Experts of a small language model.
Size: 10 layers, width 160, vocabulary 10482, 37.9M parameters.
Experts: 256 experts in each of 10 layers, 32 squared ReLU neurons an expert, 8 picks a token, a softmax router.
Below are experts of layer 3 (counted from 0) of a mixture-of-experts language model. Rows are named router (the router's row for the expert) and show model dimensions 0-39. Each number is 128 + 24 x the weight over its row's rms, rounded and kept within 0 to 255. Numbers have three digits each.
After each expert's rows: a language model's description of what the expert responds to; "comes after" lists some tokens at least twice as common just before its tokens as in all text. This comes from a sample of Wikipedia text that the model never trained on. Tokens count by the router's weight.

# expert 18
router:163151131081136073138149105130135099128091095114096138143129161132174112078103106123111176099125135139167157128106126147
First pieces of ordinary English nouns and verbs in running prose, such as pati(ent), environ(ment), sup(port), comp.
comes after: "the ", "a ", "-", "and ", "\"", "to "

# expert 52
router:120150161093113157150141082055152138130137109132100109100144120096171163081119145147178121145118154130139130129138151140
Digits inside decimal coordinates, LaTeX subscript and superscript openers, currency signs, and some place-name endings like California.
comes after: ".", "|", "to ", "—; ", "•; ", "US"

# expert 41
router:116125131182129182126177090089111141167092137150140099139135128141124139143117128132122111089094147134089100124130160150
Pronouns and comparative words, such as him, she, them, we, more, less, usually before than, to or a verb.
comes after: "| ", "and ", "to ", "was ", "that ", "is "

# expert 48
router:153094161140127123118112175107115115177134131165111091124141110150152121128160171145152166089149174147155112098141141096
Periods ending sentences or following initials and abbreviations (John F. Kennedy, Sgt.), plus umlauted or accented letters like ö, é.
comes after: "S", "A", "J", "C", "H", "M"

# expert 42
router:082100086110086093113104118169140109127112109169142157099129138137128112102136117145155131093095132122141170128127132148
Stems of nationality, country and given names that take suffixes like -ian or -ia: Argent(ine), Azerbai(jan), Bulgar(ia), Alber(to).
comes after: "the ", "of ", ", ", "- ", "in ", "and "

# expert 22
router:153152164149144054133208084214095127160124135107147123103115107170141110120096121103099110146106167119143137116111157125
First pieces of ordinary lowercase words split by the tokenizer in running prose, such as n in nootropic, ex in exactly, cle in cleanse.
comes after: "the ", "and ", "a ", ", ", "of ", "to "

# expert 54
router:108089113151160167146143128126107109153142123137144110134117126083163144138091148115166112108129101160151131095163130099
List dashes after "See also", table pipes, colons, and linking words like entitled, called, from, by before titles or names.
comes after: "\n", "\n  ", " ", ",", "by", "0 "

# expert 29
router:140135151167126140114141138105127151136128157115117111139158142136095135115125162113115141094162138136107142129101068087
Colons after field labels in infobox and taxonomy lists (Order:, District:), section-heading === marks, and periods in No. and U.S.
comes after: "\n\n", "No", " ", "Order", "3", "1"

# expert 60
router:091085088118145145147064133087166119137128155183139181085119143094109117176125091148176140089143128156127104100153153161
Lone capital letters or short capitals beginning a name, often inside camel-case or run-together words: Leet'C'ode, Sega'S'onic, BWPD.
comes after: ", ", "(", "-", "″", "of ", "- "

# expert 58
router:121089133147077090094121149173167119117158110119118085118099142143142111118149116129141158083158112175130103133170114116
Adjectives before nouns in prose and names, such as early, local, Old, Rural, British, colonial, commercial.
comes after: "the ", "a ", "The ", "of ", "and ", "an "

# expert 3
router:124126132135092074118086136107169095155098116107126118095139127116142155111128160149107127124133157175151163132106147142
Opening pieces of country and region names like Croati, Azerbai, Lithu, plus byte fragments of Thai, Tibetan and Arabic script.
comes after: "| ", "of ", ", ", ": ", "in ", "and "

# expert 51
router:096137152117122154145139101154096128120089089130102114161099142165077080152144127115123163153141174126105122174098092103
Articles and determiners such as the, a, his, their, every and each right after prepositions like of, in, to, for.
comes after: "of ", "in ", "to ", "for ", "from ", "on "

# expert 21
router:102131123131077120146154134171189120182145181125101090119142104130126106131109111127171119109111093147148115132166114129
Month names such as January, June, October followed by a year, in dates in prose and tables; also and in "age 18 and over".
comes after: "| ", ": ", "on ", "(", "; ", "in "

# expert 55
router:145161119101139143112136124193123089126115126148139163176122142118095093141119091102137104128132145115103101137088130128
Determiners and possessives beginning a noun phrase, usually after a verb or preposition, such as the, his, their, its.
comes after: "of ", ". ", "to ", "and ", "for ", "in "

# expert 0
router:121129122127116076176067155135174097144082150179137161086128089137108104102150108152161140142136119150160120143095139139
Capitalized first pieces of foreign or unusual proper names, often Slavic or Italian places, people and species, such as Pan, Mor, Lu.
comes after: "the ", "in ", "o ", "a ", "i ", "of "

# expert 62
router:119129108094087126145135132102156124117145161168077109149117095120170134104094096166138131121115149148121165116174166134
Opening pieces of words, often capitalized, at line or list starts, such as Play, Sing, Ab, Det; also tial in mixed martial arts.
comes after: "- ", "the ", ": ", "\n\n", "a ", "= "

# expert 61
router:123141146180114086124156123188150101139141136131143092131087096135096084130104124140132148075110102131142115163137127153
First three digits of years such as 200, 199, 201, era marks BC and CE, and capital initials starting names in tables.
comes after: "(", ", ", "| ", "- ", ": ", ". "

# expert 10
router:142111096147158146129131131106134123153134155132111118101146127115136111139111105120131133106119150167133123099138190123
Single letters or short first pieces of rare names, words and LaTeX commands, such as \b in boldsymbol, \c in cdot, Jes.
comes after: "a ", "(", "of ", "\"", "\\", "in "